{"n_layer": 8, "d_model": 192, "n_experts": 192, "experts_per_token": 4, "d_expert": 96, "d_shared_expert": 0, "activation": "swiglu", "moe_layers": [0, 1, 2, 3, 4, 5, 6, 7], "router_score": "softmax", "normalize_top_k": true, "routed_scale": 1.0, "balance_loss": 0.0024, "balance_bias": false, "router_noise": 0.05, "router_cosine_scale": 20.0, "init_std_router": 0.00679, "lr_router": 0.000896, "n_head": 6, "n_kv_head": 1, "head_dim": 32, "vocab_size": 31178, "norm": "rmsnorm", "norm_place": "pre", "norm_eps": 1e-05, "positions": "rope", "rope_base": 38300.0, "rope_fraction": 1.0, "qk_norm": false, "attn_scale": 0.177, "tie_embeddings": false, "parallel_block": false, "init": "trunc", "init_std_qkv": 0.0406, "init_std_o": 0.0102, "init_std_up": 0.0406, "init_std_down": 0.00622, "optimizer": "muon_variant", "lr": 0.00642, "beta1": 0.95, "weight_decay": 0.029, "lr_head": 0.0083, "grad_clip": 1.0, "warmup_steps": 200, "schedule": "wsd", "decay_fraction": 0.69, "decay_shape": "linear", "final_lr_fraction": 0.05, "batch_tokens": 131072, "seq_len": 256, "doc_mask": true, "train_tokens": 820400000, "steps": 6260, "dataset": "wikipedia_en"}
Below are experts of layer 2 (counted from 0) of a mixture-of-experts language model. Rows are named router (the router's row for the expert), down (a neuron's output weights, with its number) and show model dimensions 0-191. Each number is 128 + 24 x the weight over its row's rms, rounded and kept within 0 to 255.
Before each expert's rows: a language model's description of what the expert responds to. This comes from a sample of Wikipedia text that the model never trained on.

# expert 20
Periods ending a sentence in running prose, including those followed by a paragraph break or after a closing quote or parenthesis.
router [142 127 126 146 100 138 145  91 106 144 123 139  93 140 112 141 169 135 108 127 168  84 155 115 136 130 118  73 126 163 124 147 131 120 115 116 134 140  99 130 121 120  81 105 107 131 130 142  90 122 136 149 106 110 111 180 114 119 141 122 119 147 103 111 152  94 139 136 139 110 118  74 130 100 144 156 134 151 108 157 113 151 129 120 136 142 103 118  78 127 146  83 106 110 111 191  99  96 157 149 136 141  93 153 139  76 162  96 149 144 130  92  99 111 166 169 131 121 122 125 137  91 122 161 121 125 144 121  98  99 142 182 124 131 101 133 124  75 110  87  99 154 111  90 119 127 121 127  97  88 166 133 126 154 179 146 107 152 120 115 154 113 164 115 150 129 149  93 109 163  83 102 150 130 134 102 129 108 127 111 142 141 160 150 104 153 112 122  86 144 145 170]
down0 [115 132 130 146 137 168 103 118 125 103 134  68 120  94 112 118 158 100 174 115 133 130 140 118  93 128 103 160 155 123 121 100 101 110 151 139  87  49 141 121 125 138 105 114 126 142  92 140 149 140 107 140 148 120 141 161 120 106 147 108 151 119 118 105 134 156 129 122 139 125 127 151 137 135 140 117 155 119 190  70 115 110 124 145 167 146 131  66 157 115 128  83 161 127 140 128 125 114 110 106 146 111 157 117 138 113 114 135  98 115 105 145  87 152 121 122 108 141 117 124 118 100 155 104 157 147 110 167 126 136 139 117  95  68 148 105  70 135 151 130 148 124 179 114 147 113 110 145 135 120 104 149 133 159 114  70 128 108  79 141 124 178  98 116 128 156 138  72 136 139 107 136 128 142 128 170 142  96 151 134 169 128 115 125 119 115 174 164 119 106 143 123]

# expert 38
Closing parentheses and quote marks, often with trailing comma, period or semicolon, ending asides like (born 1986), "to achieve".
router [111 113 103 121 148 151 129 119 153 104 110 122 107 123 166 124 118 162 137 135 143  53 173 130 129 151 166 133 169 170 126 112 162 157 132 104 142 117 103 142 100 116 148 128 103 148 168 142 120 107 123 123 107 105 129 171 136 125 141 154 161  94 135 169 164 126 119 158 129 117 100 107 148 133 129 123 110 114  92 161 116 185 108 163 138 130 140 155 139 184 119 114  80 151 130 154 144 134 122 172 105 144 108 121 117 115  82  98 173 133 181  98 115 116 136 146 129  91 150 102 100 141 145 170 119 103 158 151 121 125 106 112 127 136 154 163 138 107 142 118  85 163 100 100 144 160 113 113  74 143 145 169 146 118 162 106 106 106 112 119 139  92 116 159 116 158 148 142 148  89 104 146 103 108 120 133 141  85 170 137 145 143 132 146 137 153 131 113 128 123 108 148]
down0 [125 131 116 199 113 113 130 167 126 133  86 157 111 115 130 147 129 102 132 127  96 166 102 122 125 138 146 122 131 161 141  96 101 114  91 140 168 144 154 117 136 125 118 108 146  90  93  63 120 124 165 137 150 166 103 155 158 135 136 135 173 131 149 147 124  77 127 146 104 136 112 162 147 164 115  99 109 107  95  95 124 103  87  91 140 123 119 107 104 154 118 131 134 120 174 138 143 129 149  54 122  82 105 106 136 160 107 103 159 137 171 111 130 137 138 110 123 150 117 141  90 136 137 128 103 147 117 105 133 118 119 144 145  98 132 116 160 130 107 131 139 147 109 131 143 159 132 168  77 141 130 151 128 131 110 148 143 145 142 113 102 114 115  88  86 139 120 131 141 188 107 140 161 147 178 155 112 135  92 110 121 140 145 113 116 105 143 106 153 168  86 141]

# expert 11
Pipe separators between data cells in sports and results tables, often after scores or numbers like 9–7, plus semicolons in lists.
router [108 100 114 149 128 116 129 121 112 142 138 108 126 140 123 116 111 173 147  55 114  85 137 130 158 121 144 159 123 118 115 147 145 125 118 122 175 120 104 165 102 134 113 116 121 164 134 150 146  97  81 130 134 117  76 140  95 105 114 150 145  92 151  99 140 149 120 186 120 154 125  98 151 150 132  76  92 114 156 129 140 139 157 155 118 120 157 102 142 135 130 183 134 170 122 136 115  96  93 163 131 156 124  82 113 111 144 132 147 123 124 119 159 139 133 166  98 133 141 133 113  99 125  97 135 113 149 124 154 158  94 115  75 125 156 128 116 124 148 146 111 125 146 128 163 129 107 174 123  80 152 124 129 129 191 106 109 116 139 140 122 107 132 165 177 153 130  88 118 117 149 142 129 118 141  99 114 113 153 123 164 116  94 139 163 117  97 137 113 163 100 188]
down0 [166 114 163 148 135 118 112 133 122 130 118 116 140 112 116 153 100 113 159 168 126 160 140 127 111  98 105 102  99 114 147  98 139 110 150 132 125 140 114 186 224  90 159 141 140 128 112 136  56 170 173 127  89 122 121 117 116 150 166  84  91 123 159 108 113 122 131 130  77 118 150 111 109 128 116 127 130 163 124 113  73 130  86 115  93 137 162 145  99 117 142 135 135 115  84 147 121 129 139 106 155 109 160 119 115 140 140 138 154 127 117 117 137 122 116 126 142 168  99 102 150 149 113 113 137 135 146 120 143 139 145 181 108 129 131 134 174 135 122 139 146 139 117 149 127 113 157 111 147 117 121 101 146 130 125 110 171 133 126 134 150 135 116 164  96 120  85 116 114 110 134 105 148  59 115  98 146 201 128 134 116 149 142 111 144 111 133 144 141 158 126  93]

# expert 16
Apostrophes, quotation marks, exclamation and question marks, dashes and ellipses closing titles, nicknames, quotations and possessives such as 's.
router [135 125  75 107 126 127 141 113 146 145 129  88 127 130 157 112 110 123  97 145 147  87 152 130 130 142 153 111 142 163 129 140 116 138 139 138 131 139 114 140 106 119 123 111  80 152 166 151 112  87 136 108 118  79  78 140  87 116 127 132 151 132 131 128 152 118  99 157 136  78 126  93 129 156 108 112 130 162  74 141 117 185 107 158 129 151 158 121 134 134 116  94 110 140 123 176 118 115 107 149 117 133 153 129 114 101 104 108 133 131 160 132 152 127 172 157 119 104 134 106 168 101 132 139 121 145 148 101  80 130 129 165 132 132 181 169 159  99 129  80  87 124 108  77 140 171 121 112  80 126 177 117 133 128 136 116 116 129 121 127 115  77 124 139 116 150 113 115 126 141  92 139 143 144 115 102 192  97 144 168 158 113 132 189 123 116 147 132 105 124 116 120]
down0 [147  94  88 110 112  79 120 128 103 150 126 134 172 132 125 125 128 108 136 139 102 150 127 172 159 160 163  90 129 126 140 120 144 130 100 118 120  79 109 127 136 145 122 155 147 138 121 127 139 102 119 120 136 143 114 143 124 172 150  80 148 123 146 175 117 106 101 122 137  98 125 120 128 164 122 145 147  98 114 120 133 108 151 116 158 110 138 136 149 109 171 143 130  91 107 135 134 121 137 128 157 169 155 112  95 123 138 150 142 168  73 146 111 123 198  71 159 141 134 137 152 144 112 118 126 112 130 120 141 130  70 157 120 131 120 124 117  96 126 152 147 135 168 114 121 152 162 175  94 148 165 146 122 116 113 140 179 132 105 144 108 106 120 113 111 134  95 143  96 135 131 146 129 137 113 152  77 137 107 123 147 158 151 159 136 166 180  84 143 188  98  82]

# expert 41
Pipe separators in table header rows and early cells, before column names like Title, Year, Candidate, Date, plus semicolons.
router [111 127 121 100 151 140 143 109 128 126 159 143  86 134 156 132 146 107 144 127 121 108 135 151 114 147 153 160 117 128 122 121 122 146 115  93 195 141 114 178 114 148  72  89  95 147 101 135  92 128 100 146  91 169 145 166 105 134 114 118 106 147 140 127 152 144 126 142 145 168 140 118 120 110 118  74 101 115 137 112 124 174 103 118 163 114 139 137 146 165 166 173 111 131 173 125 150  97 118 144 152 115 135  96  63 132 114 111 124 135 121 147 152 149 151 140 119 127 155 140  73 134  91 164 139 132 150 136 162 113 125 127  78 136 159 151 109 162 124 139 121 165 102  99 142 128 117  96 145 139  97 167 130 148 173 138 139  97 142 150 122 149 143 133 197 132 139 116 143 137 122 153 146 118 147 109 104 112 174 138 148  79  95 135 113 161 100 149 117 126 120 148]
down0 [ 99 125 129 167 123 127 116  93 152 127 104 113 163  60 120 140 109 172  81 158 155 136 139  78 148 111  98  97 146 109 159 118 154 128 140 161 119 119  87 166 199 148 123 109  95 109 137 144 117 140 161 123 107 143 124 173 121 116 144 123 157  84 114 104 154 122  97 114 131  85 131 118 155 150 183 123 141 119 107 147 172 103 104 116  98 139 141 101 116  93 125 126 123 107 109 129 167 133 136 125 145  94 141 131 104 130 148 176 120 122 112 162 139 112 122 136 145 134 123  94 165 120 121 143 120 119 137  97 129  89 121 152 136 100 112 139 132  81 194 120 134  89 119 136 120 129 125 125 139 129 152 142 114 130 168 105 122 136 143  81  99 155 145  97 141 115 132 140 109 147 136 107 123 157 127 118 126 161 139  73 194 136 160 103 153 145 118 127 152 113 151 105]

# expert 27
Words in award and honour titles in filmography and awards lists, especially Best, Outstanding, Hot and Miss, as in Best Actress.
router [111 142 129 134 141 121 135  95 111 156 142 103 120 103 133 120 107 134 119 113 123 117 146 106 186 152 171 111 131 120 134 151 131 137 100 114 124 155 110 186  79 138 128 128 142 119 117 165  68 115 106  97 109 128 124 131 117 157 142 118 123 122 145 162 140 146  89 182 105 145 103 107 152 139  90 104  81 122 123 135 166 184 133 154 111 104 143 159 155 154 163 120 117 157 164 165 138  96 121 137  83 120 103 129 109  86  85 112 158 120 143 146 114 154  63 134 131  97  98 147 132  79 119 143 123  95 119 118 110 145 125 135 114 148 125 130 106 100 141 123 104  84 124 118 107 160 128 120 140 125 106 141 151 129 142 147 105 157 147 110 105 111 130 107 166 136 107  92 159 121  90 116 187 154 160 122 125 121 123 116 161 122 171 160 134  61 134 133 136 135 118 107]
down0 [136 126 104 129 111 160 155 151 103  90 122 130  66 112 167 134  99 131 180 106 122  84 144 130 111 148 123 107 148 140 132  98  82 118 160  92 149 163 126 159  89 123 122 162 104 114 109 127 156 118  98 119 105 169  92 142 110  81 125 120 155 169 123 154 112 102 137 130 125 116 118  69 168 119 124 146 158 126 158 137 126 133 126 108 138 147 116 158 131 132 118  96 181 112 130 139 124 126 148 134 143  90 146 153  96 149 133 135 146 126 117 133 100 130 124 125 119 146 126 124 128 120 123 114 139 133 203 115 145 151 117 179 171  95 124 119  98 172 148 157 100 131  87 163 122 198  90 126 104  97 109 144 133 156 131 132 170 115 137 139  71 146 154 152 131 132 166 135 140 158 148 165 152 111 125 113 110 114 130 133 144 122 123 114 130 115 103 167 137 149 103 141]

# expert 19
Middle pieces of words and place names, usually followed by a suffix, such as In'ver'ness, En'act'ed, Ast'rid', Fon'tain'ebleau.
router [105 129 129 160 120 133 163 132 127  83  84 121 117 111 136  87 136 133 113 164 108 102 149 127 112 134 134  66 144 112 117 143 164 102  94 117 169 114 150 155  69 117 126 101 116 131 122 130 111 132 118 142 125 159 107 173 129 158 166 142 141  82 162 117 143 114 119 156 103 159  87 122 143 138 115 120  98 138 143 115 174 155 148 127 112 135 153 143 136 135 120 130 125 125 147 165 127 124 115 155 155 157 117 138 128 105 111 109 147 128 178 122 133 148 143 162 100 133 155 128 139 117 147 119 140  62 108 114  66 143  77 134 130 141 113 104 116 133 132 101 113 113  70 105 117 117  92 126 115 148 145 128 152 135 126 146 126 118 131 149  86  80  90 126 155 141 142 140 168 145 120  85 114 138 103 124 161 105 151 127 152 113 138 180 139 132 144  83  60  99 123 168]
down0 [159  95 114 162 108 104 148 117 129  82 135 128 144 118 106  99 120 134 112  94 171 125 128 111 111 139 150  95 118 123  85 129 113 142 135 154 124 131 131 106 152 121 143 113  79 102 141 130 124 167 115 107 105  79 108  97 152  82 122 161 128 137  79 162 148 178 133 174 136 157 143 165 110  91 122 143 110 132 136 122 110  81 109 131 162 114 132 140 156 120 102  81 159 139 127 129 143 153 162 132 128 119 104 127  98  87 143 132 185 117  90 112 118 134 113 125 147 149 134  94 152 106 155 136 110 103 155 135 127  79 157  89 150 111 142 108 141 108 127 147 128 163 135 112 119  88 154 140 103 109 119 165 147 143 107 127 142 123 138 134 147 120 114 130  70 123 109 138 146 133 145 122 128 104 145 174 142 140  78  88 102 115 114 118 148 103  97 105 102 102 100 203]

# expert 2
Syllable pieces inside Chinese, Vietnamese, Korean and other Asian or foreign names, such as ong in Hong Kong, Zhang, Yun, Li.
router [139  90 103 120 165 130 106  98 117 132 150 103 146 135 152 131 100 138 106 118 152 117 157 109 152 133 141  95 127 168 117 154  96 124 110 100 111 149 109 160 112 110 125 127 134 120 122 181 116 169 102 143 122 174 124 114 127 118 126 140 167 125 149 129 135  94 140 174 147 130  84 145 158 139 105  84  94 109 131  97 180 155 151 147 148 135  92 176 132 124 126 127 116 108 157 135 142 152 107 150 131 142 140 126 103 145 133 108  94 143 115 123 187 154 135 109  69  76  94 144 125 130 128  98 121 100 162 125 101 124  88 115 134 145 196 115 140 116 102 146 132 116  98 147 142 154 121 120 101 123 102 127  82 156 147 129 108 118 123 112 126  89 125 137 127 119 100 106 102 179  76 123 119 183 103 125 147 123 163 136 140 108 122 151 135 106 110 189  98  99 113 133]
down0 [115 140 127  80 115 126 179 101 127 101 137 118 144 130 132 124 132 159 118 163 135 131 123 135 138  98 148 124 161 120 123 154 146 144 131 118  94 167 114 128 162 166 136 176 102 112 101 148 103  77 125 123  96 114 149 152 132 144 132  96 132 118 152 135 146 118 105 170 118 120  84 136  86 145 134 109 151 157 131 107  76  93 116 113 110 105 154 124 130 124 137 112 150 127  93  82 122 131 127 140 117 121 119 139 132 137 139  95 150 147 186 117 126 168 158 109 161 130 153 100 122  97 159 111 101 168 130 143 165 109 133  72 176 115 179 113 127 109 126 138 134 121 147 157 147 142 145  98 131 153 110 121 167 183 148  77 189 127 138 123 120  92 146  64 135 132 119 140 145 159 128 123 100 117 109 119 177 143 132 168 120 123 113 120 106 100 101 106 151  92 125 126]